Below are experts of layer 6 (counted from 0) of a mixture-of-experts language model. Rows are named router (the router's row for the expert), up (a neuron's input weights, with its number) and show model dimensions 0-255. Each number is 128 + 32 x the weight over its row's rms, rounded and kept within 0 to 255. Numbers have three digits each.
After each expert's rows: "gets" lists some tokens that make up at least twice as much of what it gets as of all text; "mostly gets" lists some tokens that are sent to it at least half of the time. This comes from a sample of Wikipedia text that the model never trained on. Tokens count by the router's weight.

# expert 41
router:095155143142145122176137140110091122089069097175056185106095136135127182157172083089087096146080123123166131142135102070118133193152145078157156109099138125158147119165166105152112105112148102164102099159127126104085087132111213154119158121157154116084098184156137138130099156175159160150152134130082114204106081087093090132153145149175163162140098148102115093084170150155165098146091155186107124130110107118152126127174176150186121099061118056170120166136135182101115108089134131165147094118145127130140108098145139099125117146125076164119094144114145125124103070092178077101138167141168158092184157068222115066152115160104114084154107170210141133135089134186092158111121144125129138160115058115190151160074115126144088124071125099117110093127114162132150155106137163
up0:123174169122150157108113181097078108133106075106144100137132158110116177070098177118105109129082099125130134191168177140064059057141147178090140163123123130168122107103151135076121080177182132107158132079133125152141131151131159107128149118163158143118101133125093113155147154165056113005125067147132155146124151085126134134169119175086075115104123163154107136123172123074098145134144096133070189147143148098143110146182139132177118154122157196124099103120103147203194176133132126106133107148075080131085131122092132145141139100057122143091097090127134132126093128176172128083194145082104101148098142148116096092128115045090135134126123153097174149187097161137123138158075091103098104145082143085136151140131099056110126108103116117144113081112127077090088142106105169
up1:119130116099123109160142076106097117100128080140089141053059094110055147167132099161126192087120124158138146151082157165126180144106130147119135138100145102084170096158119074089112146114141098154152120118201185141158145094167135176086087165146097126086167116139197141157143139148162160188131102102103100116098106203080123100166085094131199164083103146077128122155080161128134096119101092105161163060177133149144103129126190160096148072086094097103134135165168132142147086110099122137119135094153069151127168087146089150167143141088109137106132126145157102133132137127157195124135111140142101125122126150104156165137085138101054212119144086128146120116139137102225159097152131177114102103168130097084127105156165124217160116099151103158089111091138135130056153125093148
gets: ".", ":", "–", "-", ")", "8"
mostly gets: "−", "253", "300", "112", ".", "700"

# expert 124
router:141153118109143156115138126117178106140132115122106137147101135109103132144138169112099120131087180143140162111121146143137118150158185169083082091091080152102121135141097162090113031147138043101164180125080109116155088168156140120133118185196130163137129146227075105121146132154146114117128170170178126134151110154099138127151117136143091139141172159140120094111214131156153117123108102073063129158137179107109112189129167159190139077149141095148100160084096141146099109157135101124066117108182115099050183144139149100084063122093141155148137128150175081112090152127192092142064151119115122110218114158130142082110156087158117127156052112135144157124110102169122119155145138128068150107164136151110148200094087127079103105148106127050160075117144126077094136146139102
up0:107156126136134187121126133108147153124136144103073097111109204141115084118166149191061159094096128133157195152094097148110111143194162134138049126115119167104163139156114175141167133192120142083142084121118159118092148107147167146180120101198209141145158067147174137140119196155141101072138083089149148083138153137162162095137093156121105157061144162131153108143138108134104105108142067119167151124121115081179156118159185100125101116154168140153145183143158112086140158073143150129061085076148120119097138129121126085130125158146129127118121157146070074130078107167084144187135135139181132126176112193105148127168127136081183109138108138097080091211121129112133113160107098136129068108086182056069160145130102133140153151101121190149124125105130123153067114141167138
up1:076117130093118106204133147131153136138080147066167171169120095131088164129200128117114096159136143130109127130095122127176167112113185121141098127071109140148105123105154155140083081156129130105153174105142124161156153111127148090089121181129148160121072233159122104118107056130068149124129154126172191149106061139070079079108115196166135068171137117165102077147145085199169142148172079153096165143111165131054120185144136144167183079115097110122067150118091197171119109164159156141133122141118123133093127130120133150146109111112168148143131167112134159133135088119188112103102118101058111091143140162111084098104161087130060104163102160153168144112126155107163117083130172149142188120107083199102153110122134145108087105145082118145173141144156105089097099120129161
gets: " ", "201", ":", "202", "200", " C"
mostly gets: " www", "188", "189", "202", "191", "195"

# expert 20
router:139102207153064090138121092073219166106135041129131104155102126158137148128109102164147097144119145129149157148113146129138076121123112152119156127199099127162138123111126199144132108132172143093102101068080105054111101126125150163105124100119186190151149074133146121085127108093129053120164215216109189109103125077108136098174088131090138166127091138112105103113154141130118154128141054129151139114167116099136150156129170174137184163094138172168146144044146142134133094125170154167125127101120165110111182125149116137128215093151160126124090118085120129115089159106181118060183110108139122110140099048102143143152150208115119130116108131147067175132106131149128136188127101121163130093082123139184120143087093143117168159141167148111128137129149157101155105116131132
up1:129087129122149149134151124125144130139107137162108175149069073132171135132083152110110074148073097125120145113200099055117130111146194140139165125161109110214075159153155152122120182080184132104138130173117157112156087134162098137095091147116140155119108123147155085131143142091105130138187163115098126144096142174073105144177148144117197116162133154104136144112122138132118093079107080122159156091129070071163078158133147196117151138094208118123166116119127128143095145142085077107102076080075066147112111109177101147181096141111179068145119092112145063155146057122118185166147146163161116119169152099087133164163095114110195107127129126110122090140151123138131078145150119200175126071131191162167170139090117106176135120107137144127125086178072167098121122148162063
up2:179097155087117121103100148163126170143150118156120116109133094169127114109173074150096089079134163150127148114099076155077160125115146126160167096150139110154123123129140131161167090134116130124137138121107156131128152158079118116102165120143125134150091127088163141103098089121127133127083112142181144108126118102171136146161086078123105139092166140166116136064189112154164081086136062136113099054119082146090177180085169169180154106109092135120130122137106124091189151097157128146179143180117151113171115153101060108182102083176160098202129123123095157092118198133097082104173148103077121142092126161149097145115149138072067108161113162113111122094056119099125143058070150052098117146115166141133089096103193178071111096105152114122166139085168113055205111107071081
gets: " ", "up", "v", "av", "az", "ass"
mostly gets: "v", "up", "av", "ipp", "   ", "az"

# expert 39
router:116051162149128081035144131131097123143137135081102119118182132085127120135098141120131102178151146071122099167149150097143159106072158111100166145177079218167098198137213093181122148134141076181169134128113115133099127143114108110086161079124113121171106156068064146151119125115186142107111156086122123066139148171161077164187132084123146107124165158116164140110092148084137148115149083137157095163175129117106111060111114134135112110146142167133198113093101107106134150093066100146169142182131103127105102144115147118088074112192134158119103125126129147130135155128115136200131172157125160151137108128083131116137069123086112119182181123126141156086163141091133098121152164114137126122200170119134116205113115110072134109198169129074121120133131082087190157146142086
up0:088097146164190140138155184131149108147157122123136085079122094114137075076107145149146164121188148160177156162186106144196138078149142147163157097155105147168116130135077126143133131138176080087147110078141227100127112024112155140116138157122090161100143120089125153045055120145180106082091111080085154123104116162201139128150175141098139109149146153145098132117174125115160084117117146132104096112129124128148124125166106148130129083134143126109123164121106135124146212108105066147130092148144102054101160112080091106102105063180174161116060105085158174176087134118108102158159135138113105145126110159146113131106111190104196109139132145124079114129099112125137150145109152106092147125118086155119085128118107109082197132119224132111174129153180111106178117130174127
up1:128067160089123151127132093173041101072146110125129053133153112135115100116158095104170127107119112131097137105153119141092135148113078062116122124155108128104131153168139145174127207132086121111104121151108167160118082114141132119123128117126051133124138111127218142123159103144122097172089146119200127115117190099173167179129119136093131098083140153101117135089160100072106149138105131113127081133099118072159180105187119114091149122132114090141150084125085132166150174095133171167227171137183214133156145064117098109078185148142095115101136097153144164077087119129119181148145122059147084085090137142076151172114125065127145127088142098080132111128165109125064084146166100092122155137111122152136128068137143049186139174136085132123143146123173118115132160106154153
gets: " the", " and", " &", " The", " or", "'s"
mostly gets: " &", " or", "'s", " the", "er's", "’s"

# expert 92
router:140087145129122081153105156103083127133127159183109125157124157083191170156160127104091149152116166039159147156129130110156124118146135119102131126114117141144112145122132101178137134159106135127099097135136166100152066160100162107147236232105077130169158137074153108088133147126166162094152132113143107130124135139161085109131147175149082085148149154133090090032139156113178111083123071167079075119098084084174127093074095146108171095144171131166162082117080161085138175132103169108129097141095175089103132143094124126137090085182150073091092117130119099130129126147126078148140151129137118128129101126091172120124148098137104110193135095117148164107085142200106130093091110125139112156155130105104176146177116096102076143127161108092192189170123047120178121082156086
up0:111122169142170146152141120112103106131109142125101102137138145119094137089140124117079221082195124116127116146112180150159135094143182127100134149106123115118136109137062111127184094150139133097105148185155171105052093096133123163164136141148129140084103084123132064103161066153140121150121123149117149139058145143129111120111153169165120124154141148126097152081162147118107108098129184126141114110091122131113140123140074117051145171147117190082088122124168069162132141166125148138160143070126128124150147046139044079104195167120094108092131179164104108111105110177134072136087079072130088183118044103202192148095152142113131124124147156102103118155108123129130168120146141154151114182095109104101120184137121162179124098156118055147174175070089085161131095089202154
up1:138082091110132104124117145129097077110147116113132117112094146142123207147164133133118148060117140112097160150134158151096137138129109096145123112127142130098150140141085136133122128121156090109096082144176210068064155158146148093175136119084114143167148074138156111118186082164063106149162135157162200077136148142061126094138168112152121187162089109167132146133112101066144055130106113156094156124139130147177214049140097112056152093120092134124112129146203140106212117150107163113142145095124169153169167129174141117165195117179058124146108156161105085112102152112144113085121143117127116141128105086088137135087134123170136125066092104151131152170097161182145150125164041118141165125134130121106116171198121108143075115070066106135139157136134133088116119079174146
gets: ":", " of", " |", " in", " |\n", "|"
mostly gets: " =", "|---|---|\n", ".:", " ±%", " GF", " Notes"

# expert 86
router:079073175137118116149150099173072097113244110081135119160198076169112089137150143137091109145162129079124158166137121140166105128092102066198188122121159134148057153117144097168135141144162155110113125100146114162127119135112161094155180115148175141137107153089162199115121159135181193102148110119154153142102121111111114149142138152143159124069110155149117128089081133222109129125117110099073121154108132113155114094174156157053090185092107147146136109137058125124100161147104118132165177077139117140171128084168083135070138118186130145127070106090129168137120117115126183101104103105104097113090127152140089170136158104154112118181116108138162128114162114095139065123072129149097083152087086092112130124111132142085164115149119179199165194177135119113151103178156153
up0:170108141105156149178114149128133167169164110105135104134176126140178086171117168105063124161140107111194185097097165116155143107052089093134129100177104097193168135138099144141108124088144119145166107096124103077186152134157076109174075087135115092163113150100135117104169165077103121140109116118105113073103125071118125072096135070152170126083100103136141155167137145107128100132201175184091182139160139139112127182141133151081170142142148093184109081110094083137093110153118121125135133152079142104188095184125088140164103119104140149111157115195076146167171119126048133130084134164124175124094163118101175074150173085127136150132171105149050097140093140121134103171085147148151117089087127090139131130165134108060187109098172116139090181128140172159151137090110160
up1:100134124104141115136163164146140093169142151124198134105138127154124142101145158143136085111151144071162155099108106078132123117212165118136150057164131105110107119198084115145155086193090150135178099109109114106154102112129119113187087168156149144163093165150145139153218183087128102132118179150128142169097142099162159121166188042166139129118148065160090106137130153153145074108109134093098115117070100126110188154193131074137146106144162080118144085167136125148047136126165169109166165130073088145152117076138110129162083133157109106114088164123154081122140197075125138188154107088134112146105093146128100113103171067086127118115112128100145139105121130078123146152124128201116081164132107083129181175173170121090113121112132148167179103116175087142110097093134197
gets: "ing", "s", "er", "ed", "es", "ers"
mostly gets: "ford", "ration", "ington", "ion", "ification", "ley"

# expert 10
router:086126125138138146103130188129144127117111121104123123078159141080136145142145142080101120162093149015090095133110118158177165112135129157101082121092121167141121085167109088121150176135136096096142144123168109117115130139145209152127161170125155157075127144196106076121127150147137100104161103092062140151143112119095139176130163071141124160159114097123089185119083055117121157158133130161153114121158111167157142095124176160133100097113168175152174163143072135136068129163064148153153127174147123141123093142139149123145207093151126148169167132103185182056144120172207127137154148165115168144142085171163086087091135110168093187083124145140132159129167152154094127106114140175113124149168105086153077167112063174164110073126107111085139115122069081185115191147125086
up1:134114137076165088107120119120130072141153100103145108130170108120105153119134156146147131138121120149168163114130094181143163102033124105157048152180074177172133124138074130125062120141173113111128142145113096140123143120153151096225093130120185090081109134115137155163062074112099119113171137082098178143109114143133162146147135131203105179154071096052179145142149150193124113176167105154097149139146086123166205145166159166144154093145117120056173118133141167139114149114119096115136108141093094170077039142170122136164110116139145119134149180137127090173113182095142124100084149143096159116143133173126153105125074157195215144130125154162161153143154157138119104135120142163092192146126161088096148131078110129149081122143161167128115129087104070126099165114086118
up2:144166136188144183157179160096146134160162154144133079127159133200121114139161115166177120128162077092118108165127198130135181125126120092185068154082116124082141134147122132121118183136085112124106180120070148178182088135112121177148107116147112136112094122127156130148185141067132148093128124076088124117140223137080118131138078140106121080147138136153190123143109123144159085167089137159196148154054144131095183095100132076121098143073157133097129150135092133030087143129111144077143173143082143146123114122136118080147148095083087169140175136152102165105186112112137142174174114162064160124086121160133099157111165154145099169123146189081131152118145156136152117049164108165157103067087155127114104139160101137126149121172113098174159144128094085145146153096168171
gets: " |", "-", "|", " -", " as", " in"
mostly gets: " titled", " movie", " :", " Outstanding", " directed", " wrote"

# expert 127
router:114164103157167131147128113115072150055086125173105175126128131123134175137164117171088130078136101140167099163155159137158165175123121114129100140048146144088157149111158152101126158122140095165107094191096180120121128132126164161149138084199066101107150132214145101154144121174153185129063092133112149144103177069097118112110136220151132146118142183145123123102174166146175155117091114122113123107114114105150091096198137152145097076118101109136076164166133177107123100120149134110119130106160116111110091096159174124150177136155075135105134185152139175143123110126152092094140095144176168067183161156145145089181122159079091121167182138138095179141105127186099185099151083134148164154087079136137143097124150111176086109124115068112122094058145123164142191108122188
up0:143090088136131145027057113145121153108235086129125138072155137093084134135107075159142126140139096130135109153066108098115105129014151149083157140131143180114106125127173120113063122140136070137177138095148118169112172177146122129141164146157125192142158104138147174186134103141105117137104105143155165099114154133120123129088104129181108164129108111157068138131105057099116117138125082093136091030210102093112126098160146145129130062133131142126113134141152110072167110137122170143127096111120156152087135126142159079144171115119112055093151142136106117153107132124124129047095093116114161171116134155132133144196118102145104180115171144090136144206114129171137134134136061137162132150133125112135096126070109038168173139134117134128103097123147095146173176143089095
up1:195158139151138112138115133154149191113141168098138125138075083142148145098139152126103171098107111149068103150095108102081159186145114078144136080123157130126178104129147111149054163111088137124154058113132164151093096151117146129113142114159185154077099133146161149112066098118118131118135115129103130141166156152102144082106104194128139141174129131146106170169137117141124107158117093146098193142143158106113107188110134156132141139080100174086121132174113108075085121159138134118090088088106146177088118089196104137082105123096086144106140153207125115130177142197140063158147120132144213117136176100126094114166096135119140150113119107144076218094169154165146136163132093097230194147121126197160079123094135098100078116149112153142119157151035162149083141162148148
gets: ".", "200", "201", "9", "3", "8"
mostly gets: "191", "192", "193", "186", "188", "^{"

# expert 8
router:159167084092135092151118140136198154123161186232121128120113167093211121142096115111167147157149119194140092135120074110109110168073161103113109124114165137116133154146105173082106147150149092111114092134075166064111136071124146176126080147135128125150116178153142083171086140136115116112068091112148090187124167163155103074112149172107111081126103162148132104216083074116109134163132129154108144171126104090110103103205134083086095154114134138124144114120188137153122146135105138172095115138113086101119091108133150124151140166071147184064115168152107141180205164125106129139130121200182142109098096109115114178139129150132143124106130098120169107137150145137153127131213124146129128099140107170151092135048108188140078118154080148107106062141181155106114089132107100
up0:148151151165121143114106158140178134138148054152136088139039166172142146077127167110092132154113114134172156112076149167090156118138122128102142084139129173146159123125125174069135069131095145127140109110126125083117122132137158131133094103145150170190175111080140062104073171138089082104094121083072094061131162093133093117118131148075130119150145105112178087155128119069147131096108168167104136131104116131128185126124163118123122106151128147119134070081170194194126093153147137036083108192105124130085170101078128197137142106087105122121104179139116167160151144146141179125167154141146168122105155089140123164114154142068142140149139136127163112183048172158092160156159123049175163080081117132128171131123085123155089113097161187077115081146148125090159099092141143
up1:158173142105092114172135155142123068122086188117187088123152194076106123150110125094130164093124126144108057099165091115145120150100148144080146107129110046094098130111131188116149168090130084180105153199162077105116138151158134142123081114114095128106090171128085158126163049119101094117103155089137111129114157165140115085093158168116115104157170154135172165153089098067116132144173096118131103124144078137118146148129089091143088080164112105134064140120171149121127149100140178111150097177140094156108179183118213110128119168115160113103211144156147209158099147173084066099145139127131154158140114120122146140151122155147084165123131074069121138158124118094154064095115152120119097105178105150155150165141107129128119119144102119134054105083110166059060136080177125
gets: "r", "l", "n", "b", "t", "m"
mostly gets: " am", ".S", "yr", " Or", " Am", "nt"

# expert 80
router:086162139119122156157118085078096150100109148113122100130134087179109140139128160147190135131143151098111134133111107180200077135159095119094049143071144101136096087140110126113151145142128073120164126106095152194123158138163063142099130133190185124154139174204118160140138150177159145155093157163142177145172172062109128134143168175157086107102115164177153123203154117149104129102117112174090184087110111130107158187147074109114102129163132127195110123096120111160123128150123143114106109120158158155126170196127192081125139185153165153123137084161142134155165100141105114073172161118135111131146135155101132144133097136217078134132150152055081141122140185060077155093107070109097161108170102144073151077121172072112140150158113110148137170122089144157161156158114164
up0:128160125086100183147194086128113084074054136132111136124054140148168119205178135108095092102085161161147079140140178117113122142174096135092132114131168124082158094156170112092180136097118177056111109128168145089149164140149111124112144130084120177148099134134112100118161142141071095141126148138146102114078122128108076126114103118115100141117199157122156118126133108141059121105074131131142185085067102155139092124122117134145138153118173050133190126130160111163090142086096112142151074104155068067103138154122140111169039150102109118164151099141133050129088120133128123147158129140078161124066091077166098112110110100100136099115120133118177146169068070121103150113073086098101144157142118126150142130145073089160133147071095074147156174170096177170107081093102118
up1:088144123109107126133083103132057167149191141102147089126151119104085164076168113143167149158161138069081088122083112120177119126134106113109087152123152112127079113089143138133131157136131083159137130093129131171106131127076115171112113112170187159108166177170177133170067159083152133118097138106157120118142098185123122146124125194179140093095109122130120125176117095169128140060138107107087135139094073143081139159113114090077097151124100183215071109162083135118138160179106132102138209127121178188123125129117125111108143155186144185109144175131143187119177118118091156124107146071188123113153151143108208167161147128173063117179127119105049142104187151109168097135147145141135143058152129152107127095127184117128151083155130128154161116095153097118160172192143184
gets: " The", "200", " ", "The", " He", " In"
mostly gets: " The", " This", " They", " It", " His", " On"

# expert 55
router:155096149143128153121115105155155136145145090136150128129130086111139161102092086119110104186176083151140104145153061066155084147139137154138170158135145109149138118188139143137160183100164096089123123147081105077121055088136112153079155113168190158114092149128177157177095169098119122138139109169153203146067161150142119143118081144172156174185109165184102134087169135138126087079113082094124133162172107068138102112125135157085159158087167157140085116163169099114177137099180153113083128090204116155112121104166097091162167137159155079164102101161099158129105149122109152130117131120128094108109088043141077186113188129094169183153096116169165146132173143067156131120101144190140089088085109152181178100110105158171129126153123150149118066136154170087115090111140101
up2:104138208109143097121134179123132126176138072168142166085128132117053163137144128183078088130141159145134094193097150119121168106092202134086123149131140089127096121134170152160165137136190165133093092136127107135087120128091167117132062199133127127107094149121155195142106146086158149152139129117141132129131090102164072138143184111139190157135107139063099181094141098140166090087121117062189159108156092097104123116144149115137171159082149107124123120092157157090135105141089152131095078105118108137167180096109123042143139129122107153080078168160137136076167096089121169084142155110129152128096109110067141134173111078128175146117071064109075120187187204108157147157079118159143138151113082107136144163058145120115147149125109093046119092103132132107138121111104093
up3:178077112119151148150111145165158223132139102121105147111141121163145147154166192111105122143158212150190155086090097141123132125136152068129125094097091123087165127153133130073173124075157120155188128180129113098100061131145151121137080148097185138149103128182139094133126185151140098143052136125151164177151171115136109128168169128132175111138089143139085156048084159058179115114128085082142135156140162069097038103197121149101101092141137139084149099150154137152187120132140159105093109125093125123097135117158177118115133142087132179112100120076143172170108112093043138185129111133118189141103150105186119155136112143116141121080085125145139187127142162125074153071118137189121113095120100132110137134121078105134071137101078117123144122157130104079165111111086130
gets: "in", "it", "or", "ic", "et", "on"
mostly gets: "ject", "vin", "ict", "ect", "equ", "ract"

# expert 108
router:138151108142140112162159141138118120145083072091144060131112101108146100141163148098193145101141145065182169084147163176089125149159094084168073109132076130136124191118097094146085142120123139131157145120176151135186126149121170049128173166134081179106100117098090140105117135163134087131085159116116151104122157120112168139138095124087131139091137136081155102147147093107147151146111084130136121147101121087186152163177181148133149117113106076106140104130114148119136085123092108106168086113178162175150118146126156047130162032116150130171139146153153126131174146132023125154134148110178104143140180191063094185109091124145157127107128144128140144095101120034136095180153095108095113138200123162161085102113122113082067188078101128105074168125141142116086157170125102
up0:166193150124139093099127112118170092142162104204154073058163110119144112127142102124118121136145101106201165114097131120066101097053074039149162141138118067183153127084138130105114123164087153118183176151137075178158060142093161132106133118136156095124166115082166096096096138090154098089138138089126121147094112093131085032167102116124161102168071118088099128126127084155092129140111157161100100133139119122145116099165156134162140127086121093087140103128077137053103120152135083103105121143122158193140090149106115151157121100105194147133143197131111148082163136114102100142173148093129176126162164125155107163130087168118178137191119169152143189106140113135145102151103080101147102107128173142096114176115136170119137154131217163141131162084169139101178111161171123
up1:078131083171137090168164171144157127138158118100125120130067124148128162089131146121101157106144088094123158135037160162120078139096115160128140129146135114153107163086117137081121033090181135086165083086119198154158132113159153129163123157120106177185100156133116127092215107164114115159111131123100140093112105125084153188107116109108165235095130159177158146184133124102095128105123118129115154098129112080112117133213179137064097063129159124081124132091146164131104138145126142131146098095106117144149110124135102127133119088146178089090106101102075109173185154078134212113070058145123128084134135156143087153124060081149109176120151125082148141188146142124156148141153170131097119101131132153164154065117168152126152152148130104164143178107174097121083085139170135
gets: " the", " The", " of", " a", "'s", "The"
mostly gets: " sea", " ship", " Navy", " her", " Army", " storm"

# expert 23
router:150176149088086107129132078118136088075049110138123140125077173183164117147139143143138085077055150131146135114105135163099121128167105125076104095051133114115110098128129172081162106096089194081135106162167118150100164176171073112121073150135167154137135143142134146112171160192062097154130155162096146107133143152097129153108130141166066124135148075149135146117129147115039089141108167142117160153109133130174131175095128090148158165194170172148159148109167107112147123105164176142124075130163122125141147200138183117164083139131152078144136099158121089145106115194116118114152124161105143157128111065125142088089110108121109143140079153126122129162078105098085123122107116059171128164136143091095155087186126070100126192063074139144106166143045158149104134122075110
up0:121126076168014062109112155137155094141146175143095179140163132133109076168144120165086101100115136108130075129123146134092197141074131102111106149084108107093141133126144118127177111134070136123100122104155104099111108123151121161135142054095186122120096214184142114129125174100158163115160115122104129134128152102092097126130074150153141096109126062139186223110082146082124089080125151084135139147123161153166113124035120098173175138070110139145151088104101135085109080110110158144149166140131145169194120117155142177162129143130070151126091157080110152100161107145108138096147168127064199109138135124124180131123126194165087103095098177165121093125133153113118116151128145130144045125153068099087104097121146102118171126099156126154169136203110126136117173134099140
up1:138115113098103105189070113135124095099136194155102115091113105121091086159132136085112101158154124143096089144189132176178123190080124115150092205109192086085126111106114138143146078110167158110077094123125166146111178167117101126138187130098159161168086163129181182125107164194157165121098164102116127150145126095052113105080153102151108125104082146161176205148098121115142108068107167137147128135077123116148112167150062093118178151083171127144177107081135153112129139164110117165119136110165169174109151112126183137178091140135150121122094113184140148077149159136116165105128175137133122089080120066085141149158079083153079106135086118100181184139080110147129125126141172110109177106142103146047098106131103076144158137138128122194127152164097095118115125145120201
gets: " a", " In", " A", "In", "A", " an"
mostly gets: " However", " During", "In", " most", " They", " He"

# expert 125
router:124123156114177145116141126192157118118107109102117093170189091158157117136127144125168117145093163089089164126129113126169116139151081119063119110157114134116163168149156089139104162105138133155156117091113138118085118100120152067141149066104148056049072119070138126144143120160109131136175141121108142110101148103146196149167138071113106152117129135108147114100116125092130163194131099192135065148122098095110139079157110154127172090098144104167172152118127153177108119143178126174173109159137139181132132075110187086132201163154116182102193095145206137081084140163149110154158149102163085141122161149116142083140058100204101133105167152098191120127205174077075144082106164059123093139156155130111107121087164087179114146124129107167105099123081110134166170148112157
up0:109201177144167213106188083162124072143125152092175083120181132163116111109119095172141194102132144154121162146065185128143128143146153190127147119160127100150165133105063124172145043140136172137145055091076167117113175100088131117189140193079119131117105115140152119160131124113170170113153069179110148136104137097107163139184098109144076188102125179083116166186167112094136047085126113135179139109130154070155150129147137137116093087193107125114115105112191087126152144155151160160149088133113100120116118124135095145098156136199170126127137107097175140112170105114118138126125184139083108132156105166152038171068123133132173172152119121069115097154135120126157209119137113135141143162125117148135114114107157138114103148143153143159116079091105116159125109119104157
up1:092133146128178180094157109118141073174219176080166092070145133136105140117132129109109200081117147131170098142156134116145089127154141185101153053144128120174152095098073095152143095112160181125144137139153162113103161106137098121119130111157137149086118113102099134082134179177158151085137052099125147192088143062166164114139114117094106133146110091134127104114194123146103061147122196179128107109104112129112105095179108168151123133138108114101115075134140122148119073118179095149119055161149086113101154116125121140109128205146098147092165071097160132127097120111161069148120136135082095152167120163174102081075127150130137158114115175105145103165107084126141193184079116113110134182133061116111112203066169090153134117169152096118086122101121167143171102098096160
gets: " his", "'s", " the", " her", " their", " a"
mostly gets: " his", " her", " their", " its", "'s", " His"

# expert 94
router:055134075110189130160155106133161167133114041162112160149132103140090122096086129143158122088161160111148150082212159164180126140095076142109106130168118150157149099139097216131130070090136036117129189133076157147143104127129077150099121110192118152104097127146078119133088122148114163140116133166129090167110163142121144129138143154122120119123174151074124123184207163136152078113129178104089115109146119125130174159150144136185112072116141086113111150056099114162104155150179120127132130081115087113150167167114130105116128163100140115106083111139143095162116101133120080100085221147118144153187141119181157110156113144176147118132105147104056130118148148150090146138167082099129143107112165155136173137105140143088106153143104108052086096105190105114192208101141135
up0:104142081133122134093115187133165190137155120153160128189102074097110151132128100116111160056109142121148138100105110110101158140093129168107124188165096121130163208194134171088081084095132080114208148130111078141147093097097102148142124101121094151140108097151099141131115080131173195155063130124148127141105062148099140168106131149156123091103138157193159161186147144080124103098124112078098123167172106103143169117137240134126114133101124068139096125120103181138104161196155071155088101128120100120184138126149127154127148120123114101146094118102091094142064166114155087102069186133105154094147133136174144145150139122178105123132183038131107174130159169163150151168150123120094069139125142137165167176179156139115152112117134116103121075113153148126138129054080112
up1:102119135084150141167141098164083121134158124123125153152152125179138104101083134172156144138163164116122088091215116171152148068100074156115129150134130115145142097131112138095102153059108100112082112105147121113135158123147119125079093094151134145124119116132103090157127185142080161155101094136087096093081192111116152135172143161108134181066149134021072129180111093164104116088133119135097111105073124074159124160149139110160113114106141130089144181139073127159119138089156147064101142078129140047125144143078146116174104123110128162067168156108145127102166073176085159139134154141090109169128134113162144185151078159113130143109160205082101101131129147056095140079088090134217139090100111128131135101133162089149134191170126139154075113069128132167119176155195150
gets: " ", "197", "196", "202", "200", "198"
mostly gets: "197", "189", "192", " $", "188", "196"

# expert 19
router:129151147116074148180106146118136139137171112176130107101125177018179133141147099100150116160118120021189130113154173121202131090098163105134112107102124101097110102107135062139120164177152128145140108136137130149103083148115143181172218211129093128207138080171122082077165154145131131128111129109144128168134139071140112142182136157082085108160179143111089127130128139085069203090096134129126091119149157107151089143124155106128108085120159124143100119136111175134134142127107155136129132156154168132120116147186117140120177130109186077170136099112163145040132114101127108068151114080145109088136086142126150131099139152163164124123116115151142143116104105170111143116156073143112109120199108109153142108119185087121110201144102095043118119093179067074148121114152146
up1:143112130115121123133132124103128178102143200124148167092158074120134176100165150104111107132111100133160122127157120124128131119050048099122108116093143116122131144101138128127141123198145148191139130149158127153085157124108104187127133131126103110051093124159174122147141162135146176080167073070109087119113118167149139085145141133166152086122134127101122142146117098097139145158144167120152047158180150103097130178104158108181123080114183082126129125122054122169135121045116076172098146122164175229144058152134141149149157110151118206117133160098109192087115091141136101202172153117117155150152113111097132128114097131102130156155119168090128184122159126113159140139012111139132159084123145163136142077117084108193140200054184114146101102109118140146117106108100137
up2:126119110098118149133124120129180116157110123140172097128127165105103104052107145096109083120151153122117195123157131141134128120173255157111141179174108186127106096132096122151147107144168072104128107129146145194108140150155148164169115129106125144152149117111113097129149117143048169190095135143144140139198161135175169200162109173063115141122131125070093172112166115129099122122172098137142139142078143148130115120116096196113145142158119136170118167124112147152107119154126146095111117081086139145154157188130067106110129148087166107163132092079164052124194163160116134137091064169120143186095111182107136125109139071171114125129122138127128136107105142109134061112208084112176098151122157144137056133208080114096101106077092101136132118121140092105183143124160178
gets: " |", " of", ":", "=", "|", "-"
mostly gets: " During", "During", " after", "After", "=", " during"